{
  "experts_per_token": 2,
  "moe_layers": [0, 2, 4, 6, 8, 10, 12, 14, 16],
  "routed_scale": 1.41,
  "balance_loss": 0.000342,
  "router_z_loss": 0.0001,
  "init_std_router": 0.0156,
  "lr_router": 0.0016,
  "optimizer": "adamw",
  "lr": 0.00147,
  "beta2": 0.98,
  "train_tokens": 512500000,
  "dataset": "wikipedia_en"
}
Below are experts of layer 2 (counted from 0) of a mixture-of-experts language model. Rows are named router (the router's row for the expert), gate (a neuron's input weights, with its number), up (a neuron's input weights, with its number), down (a neuron's output weights, with its number) and show model dimensions 128-191. Each number is 200 + 40 x the weight over its row's rms, rounded and kept within 0 to 999.
After each expert's rows: "gets" lists some tokens that make up at least twice as much of what it gets as of all text. This comes from a sample of Wikipedia text that the model never trained on. Tokens count by the router's weight.

# expert 0
router,186,185,170,188,168,228,251,253,249,250,146,186,195,343,166,275,167,209,165,150,201,185,209,199,261,202,204,211,171,257,191,213,145,175,263,249,247,171,103,165,165,235,263,116,237,182,153,200,230,216,201,190,231,217,227,226,209,208,135,153,223,201,128,77
gate2,174,131,255,135,188,194,138,162,241,222,190,199,218,255,161,237,151,122,212,199,181,242,236,226,218,176,202,193,182,251,211,228,175,262,232,191,181,213,190,186,234,214,296,83,148,268,133,223,271,183,191,190,252,213,227,174,239,253,145,251,268,172,168,155
up2,151,126,232,154,138,203,182,223,266,235,217,185,222,257,158,189,217,139,259,197,141,187,233,163,236,162,226,112,175,187,157,211,194,219,240,165,244,238,155,152,213,182,231,142,146,273,171,215,230,274,165,187,225,220,188,188,237,193,136,290,263,201,152,187
down2,279,208,188,225,172,205,200,215,129,206,214,203,222,120,206,254,244,198,217,227,214,219,225,274,209,199,203,203,211,117,138,229,221,203,199,122,236,221,193,144,168,108,245,197,195,142,199,142,182,175,205,211,179,283,238,169,281,262,217,138,133,159,170,194
gets: ".", "–", "-", ":", "°", " +"

# expert 43
router,162,157,164,179,184,264,219,225,198,140,146,112,245,286,177,238,192,172,131,229,242,177,174,137,210,242,190,210,187,244,182,160,110,220,275,269,193,187,113,136,181,230,196,178,235,181,159,235,195,219,190,210,209,173,187,114,227,266,194,168,206,162,158,206
gate1,201,195,207,160,246,160,176,192,209,210,186,197,169,211,217,226,177,174,161,183,216,242,138,184,163,211,171,190,237,212,228,208,198,174,143,207,253,241,192,295,230,191,189,226,194,181,270,151,191,191,193,195,213,257,211,178,219,218,183,253,210,216,225,225
up1,202,178,260,258,166,137,229,160,198,209,123,256,219,235,209,184,139,166,275,191,203,148,222,145,237,101,174,159,133,149,145,172,240,179,279,238,172,152,148,210,219,221,284,200,165,216,205,198,199,258,209,159,232,222,248,190,189,229,212,169,194,208,219,211
down1,153,189,192,197,170,189,165,125,250,181,271,179,190,214,173,160,215,215,194,257,237,149,211,231,147,150,253,114,99,130,163,234,232,254,180,180,165,101,174,169,199,235,235,186,225,197,200,192,206,195,154,173,164,203,240,194,191,179,188,245,171,222,238,201
gets: " the", " that", " which", " who", " but", " when"

# expert 21
router,250,117,277,181,156,240,198,218,145,123,131,202,222,311,240,221,210,143,177,181,185,186,192,146,247,210,237,172,206,249,226,151,200,174,271,307,157,215,117,135,167,234,250,201,232,165,144,215,190,245,228,243,194,237,286,199,189,196,203,144,181,176,190,136
gate0,209,254,193,230,208,187,231,134,157,208,216,240,181,187,179,205,128,140,158,201,207,160,227,228,247,126,145,148,260,275,214,132,269,218,160,236,186,201,143,196,247,237,199,248,130,146,205,160,225,154,219,119,216,232,116,272,155,160,225,184,206,151,199,291
up0,152,206,268,214,211,239,162,239,230,202,181,184,198,199,224,206,262,262,178,271,183,160,211,163,148,240,231,265,204,154,137,245,126,137,241,206,235,236,246,215,155,214,240,172,284,249,205,228,147,210,221,212,172,189,287,200,233,183,210,214,239,265,187,137
down0,207,209,133,290,230,142,236,179,191,215,170,144,221,342,191,148,171,221,133,217,323,175,240,165,159,242,138,167,141,188,179,142,116,261,161,177,222,166,262,271,148,196,214,149,131,298,234,157,213,219,218,171,231,171,253,167,254,164,140,231,182,189,255,196
gets: " to", " in", " for", " at", " by", " after"

# expert 4
router,207,166,210,212,244,222,233,195,126,146,178,144,234,261,162,223,205,232,138,165,200,99,242,166,235,207,174,174,147,272,207,172,154,187,257,273,177,132,147,184,125,204,211,117,217,178,158,236,237,224,253,255,209,163,239,183,200,195,149,143,236,205,121,152
gate1,230,213,144,188,212,235,208,179,221,239,257,190,209,188,195,135,267,145,152,160,174,273,204,164,136,199,209,206,259,231,311,128,159,238,224,150,204,230,216,245,219,189,226,218,143,154,188,145,209,227,187,187,179,210,150,108,214,232,161,203,271,205,142,268
up1,209,278,286,277,128,243,154,158,178,177,183,223,183,179,217,237,194,224,269,227,171,198,214,190,274,187,181,259,186,176,171,219,174,209,183,198,178,265,223,215,239,183,217,203,283,216,256,203,198,270,198,178,192,198,289,203,163,221,250,133,223,180,207,206
down1,219,168,201,268,159,260,256,247,214,227,114,195,123,241,211,191,73,220,193,259,286,188,188,149,261,207,246,240,179,219,221,182,165,217,202,222,168,226,149,205,216,142,200,232,192,167,228,240,271,248,151,153,223,222,227,201,316,188,188,211,193,229,190,206
gets: " was", " is", " as", " a", " he", " are"

# expert 6
router,100,178,148,224,241,190,217,211,158,133,158,172,227,315,169,263,182,183,159,158,184,167,109,220,181,187,176,209,151,285,256,192,167,233,232,227,219,180,125,185,210,221,250,163,203,147,168,229,191,169,228,181,201,174,188,210,258,184,193,171,244,178,180,156
gate1,169,223,233,212,194,259,169,224,228,218,217,289,223,223,204,219,177,229,206,256,167,213,144,243,154,189,226,202,192,261,290,270,197,181,172,113,230,302,171,211,206,209,245,225,268,98,138,190,178,187,223,204,167,199,198,224,264,219,129,198,163,284,163,157
up1,173,197,217,181,202,236,213,259,170,221,225,190,222,175,174,198,244,222,198,192,166,231,249,236,181,177,156,160,196,178,169,170,243,267,275,201,181,185,216,211,262,189,139,230,179,226,178,238,187,202,134,223,158,143,259,227,194,160,240,172,228,239,297,217
down1,144,236,221,195,231,267,196,179,219,195,144,191,207,116,236,201,277,187,272,171,216,250,219,191,193,217,177,136,215,185,115,190,225,183,205,226,210,162,208,141,243,179,235,195,216,207,209,154,189,237,225,238,149,284,211,157,227,190,201,135,236,210,267,142
gets: ":", "ers", "y", "w", " •", " ("

# expert 11
router,165,183,175,163,178,281,222,246,158,139,196,146,253,275,191,214,214,114,189,155,184,197,188,177,176,207,187,203,164,277,165,186,156,182,244,261,211,140,218,166,161,234,240,170,246,130,176,218,213,143,266,209,175,212,169,185,241,240,156,190,177,181,164,145
gate1,217,145,234,275,175,194,211,237,211,228,215,232,145,202,125,213,195,229,179,143,177,195,238,175,324,195,177,112,208,242,207,176,194,234,159,194,216,124,195,191,156,232,245,187,266,174,258,166,263,207,227,178,229,231,146,264,253,197,170,187,147,118,135,230
up1,201,271,98,204,176,198,209,204,180,197,209,158,200,222,222,134,254,133,163,169,195,188,235,204,181,174,124,232,222,150,220,223,264,241,190,247,122,243,174,144,209,174,135,238,277,168,279,174,168,309,191,241,236,154,208,202,219,228,209,191,230,142,244,291
down1,203,213,241,156,193,148,206,221,181,168,151,164,211,183,207,268,243,277,182,131,195,182,211,190,258,161,241,180,220,192,236,205,244,189,211,177,223,170,232,214,205,247,172,287,129,150,198,207,226,244,92,214,249,237,205,135,212,245,214,154,161,225,125,122
gets: " of", " by", " with", " for", " including", " as"

# expert 13
router,180,126,138,195,173,276,204,220,182,155,117,149,247,324,223,223,154,227,194,196,246,174,219,141,219,181,235,200,193,215,212,162,143,215,179,229,125,153,200,157,198,276,280,219,209,179,208,218,260,167,235,192,200,228,225,219,211,186,159,173,266,197,189,116
gate0,170,265,223,172,129,270,109,212,283,205,168,201,217,216,207,219,246,164,110,193,249,134,198,137,225,189,219,192,234,224,119,194,181,147,214,178,225,256,137,252,146,286,281,183,160,240,191,225,219,241,130,236,152,238,226,175,233,184,224,204,213,214,128,154
up0,157,185,195,172,185,248,127,208,236,240,154,231,223,191,196,151,215,195,191,171,225,152,182,160,151,149,234,178,219,218,152,188,186,191,114,121,202,242,234,279,151,224,253,243,139,195,225,194,150,197,136,182,182,242,190,166,244,206,224,230,225,216,166,132
down0,214,194,213,223,180,225,119,230,212,205,138,249,191,73,196,171,237,130,189,153,231,167,171,184,194,92,223,213,240,225,137,165,236,206,231,131,210,242,256,206,241,114,206,231,268,239,97,207,280,135,207,223,227,209,241,174,199,250,213,246,197,226,198,204
gets: ":", "s", ";", "ers", "ors", " sh"

# expert 3
router,163,147,205,233,145,229,178,234,162,144,151,106,221,279,205,157,231,163,214,127,224,192,188,132,281,150,212,228,197,214,232,158,157,155,235,269,237,194,130,155,198,175,186,201,250,182,238,196,210,199,253,284,208,202,253,189,199,205,253,174,240,218,176,158
gate2,234,235,141,212,213,125,221,202,245,237,159,186,177,228,193,188,212,147,131,111,236,190,149,244,195,164,165,197,222,248,223,226,214,256,140,218,226,216,250,131,209,266,174,160,120,208,208,290,167,223,258,208,216,202,277,194,256,205,215,166,168,243,190,182
up2,239,207,245,156,222,252,174,285,193,173,247,281,205,162,200,205,182,240,243,246,211,171,146,246,170,233,220,214,162,153,130,238,142,174,245,179,239,241,144,274,143,148,273,200,245,189,124,181,193,213,204,253,243,240,86,275,183,157,203,203,236,194,190,244
down2,144,218,220,145,272,187,152,154,132,184,210,286,258,239,211,207,171,159,232,185,253,197,192,201,175,260,144,222,209,201,197,176,273,224,170,245,203,209,162,234,161,248,216,168,183,192,160,256,236,170,175,214,229,163,214,121,164,214,116,190,119,211,190,186
gets: " in", " the", " from", " at", " a", " South"

# expert 25
router,206,173,136,149,149,180,265,195,187,191,131,140,253,286,203,186,157,155,126,107,219,110,173,173,206,271,193,165,181,261,187,176,209,201,198,257,135,175,156,128,158,203,231,107,188,222,205,208,203,225,218,213,162,210,227,186,221,210,197,130,178,194,234,148
gate1,187,212,144,177,145,186,149,234,172,243,239,239,148,194,204,245,231,168,158,89,144,159,173,251,273,131,217,230,202,261,187,170,233,234,117,255,210,113,184,170,261,194,184,200,162,197,160,142,210,173,147,188,242,276,237,176,179,167,174,190,221,184,148,202
up1,172,205,214,153,198,151,161,229,154,202,199,183,133,216,104,232,214,175,262,187,184,177,219,190,223,210,221,278,215,215,169,233,250,182,159,269,168,221,197,178,142,164,222,216,191,205,107,191,190,163,225,238,171,219,215,212,165,172,207,187,210,236,219,185
down1,239,164,151,226,227,229,207,216,260,230,199,189,221,131,184,239,241,168,199,154,210,174,240,223,199,173,236,194,181,228,197,237,234,189,203,218,196,248,217,171,248,138,241,99,232,208,116,224,177,184,246,150,164,150,117,186,198,230,155,243,243,195,177,182
gets: ".", ").", ".\n", ";", "\".", ".\""

# expert 36
router,195,207,234,200,185,217,293,200,166,202,199,159,280,324,192,196,254,188,177,133,236,141,182,142,224,202,178,205,152,217,208,207,183,242,252,232,254,206,144,159,154,265,227,135,213,234,190,254,196,249,312,236,191,232,279,192,271,252,223,139,198,175,180,174
gate1,293,206,126,246,229,124,289,145,229,209,236,169,276,187,219,146,242,183,232,230,218,209,244,196,180,212,280,172,234,144,266,273,180,204,229,254,168,168,199,147,162,171,134,182,151,187,268,167,182,203,241,158,156,187,148,184,217,192,216,173,86,216,228,258
up1,211,244,239,199,168,285,169,236,174,251,167,218,173,204,183,232,123,173,118,166,129,198,229,187,259,215,193,171,224,250,175,183,207,149,232,215,222,191,161,194,219,124,208,174,216,220,178,140,196,234,161,128,194,201,296,192,159,174,185,240,219,156,174,202
down1,175,244,149,208,208,144,155,162,215,205,200,213,241,168,164,177,211,249,195,189,139,244,180,201,150,187,178,145,311,149,285,201,147,169,177,161,216,173,286,241,160,190,195,170,246,219,190,194,249,222,186,251,190,183,200,206,190,190,222,192,194,214,262,176
gets: "201", "200", "202", "199", "198", "197"

# expert 33
router,210,215,130,138,191,168,234,165,154,121,155,148,239,316,194,207,202,188,137,164,206,190,190,188,279,185,141,206,90,289,240,145,241,129,239,204,149,215,195,214,189,189,209,181,205,186,143,239,229,176,226,198,222,216,216,167,214,178,179,143,219,137,183,155
gate1,241,173,151,233,149,193,251,133,146,196,167,248,223,210,188,262,152,218,190,160,156,240,181,214,227,193,282,174,228,249,176,180,152,216,188,206,190,231,267,203,188,180,162,269,209,251,241,221,212,346,269,236,254,289,132,170,213,208,180,135,164,174,142,179
up1,187,159,86,286,169,191,258,136,184,171,226,173,241,229,245,170,211,189,195,175,154,201,175,228,241,171,235,178,277,176,168,123,173,194,163,196,183,195,255,175,165,175,222,249,186,235,178,172,202,274,217,221,168,274,146,166,160,206,183,204,215,258,154,172
down1,207,206,164,289,230,248,190,136,159,141,211,262,192,142,215,238,206,245,195,251,139,198,187,201,222,152,236,139,229,211,160,169,130,176,238,161,177,196,257,247,202,121,189,297,197,187,272,114,215,151,197,228,170,195,133,186,263,257,198,217,243,206,189,183
gets: " |\n", " re", " un", "g", "ur", "u"

# expert 2
router,176,216,178,174,170,250,171,230,169,204,116,157,211,301,176,236,232,174,170,141,171,213,194,200,221,193,149,248,106,237,172,216,211,212,208,302,229,176,133,163,198,218,177,190,229,231,211,219,172,247,260,158,213,211,222,135,195,225,224,174,205,140,172,194
gate2,222,195,208,220,214,200,267,262,187,224,188,191,311,271,214,229,278,231,196,218,228,211,187,175,181,142,199,250,115,240,227,247,280,231,228,221,221,268,182,233,217,150,189,209,300,210,174,241,179,268,223,190,196,243,208,195,199,222,204,157,133,155,243,135
up2,252,183,233,188,235,215,238,249,176,213,163,192,294,198,230,221,246,246,220,206,263,243,220,163,128,146,221,270,96,268,239,192,269,251,300,233,195,266,207,249,198,102,183,218,273,246,162,265,204,298,174,189,224,216,264,142,191,219,195,221,138,125,240,177
down2,204,231,162,227,152,215,273,179,239,218,183,195,193,143,214,198,236,245,228,157,143,248,197,232,173,211,215,144,168,174,224,253,257,137,158,203,248,286,170,92,185,92,204,255,228,162,169,193,143,245,265,226,187,212,218,225,154,217,206,169,260,223,182,166
gets: "20", "25", "22", "30", "19", "10"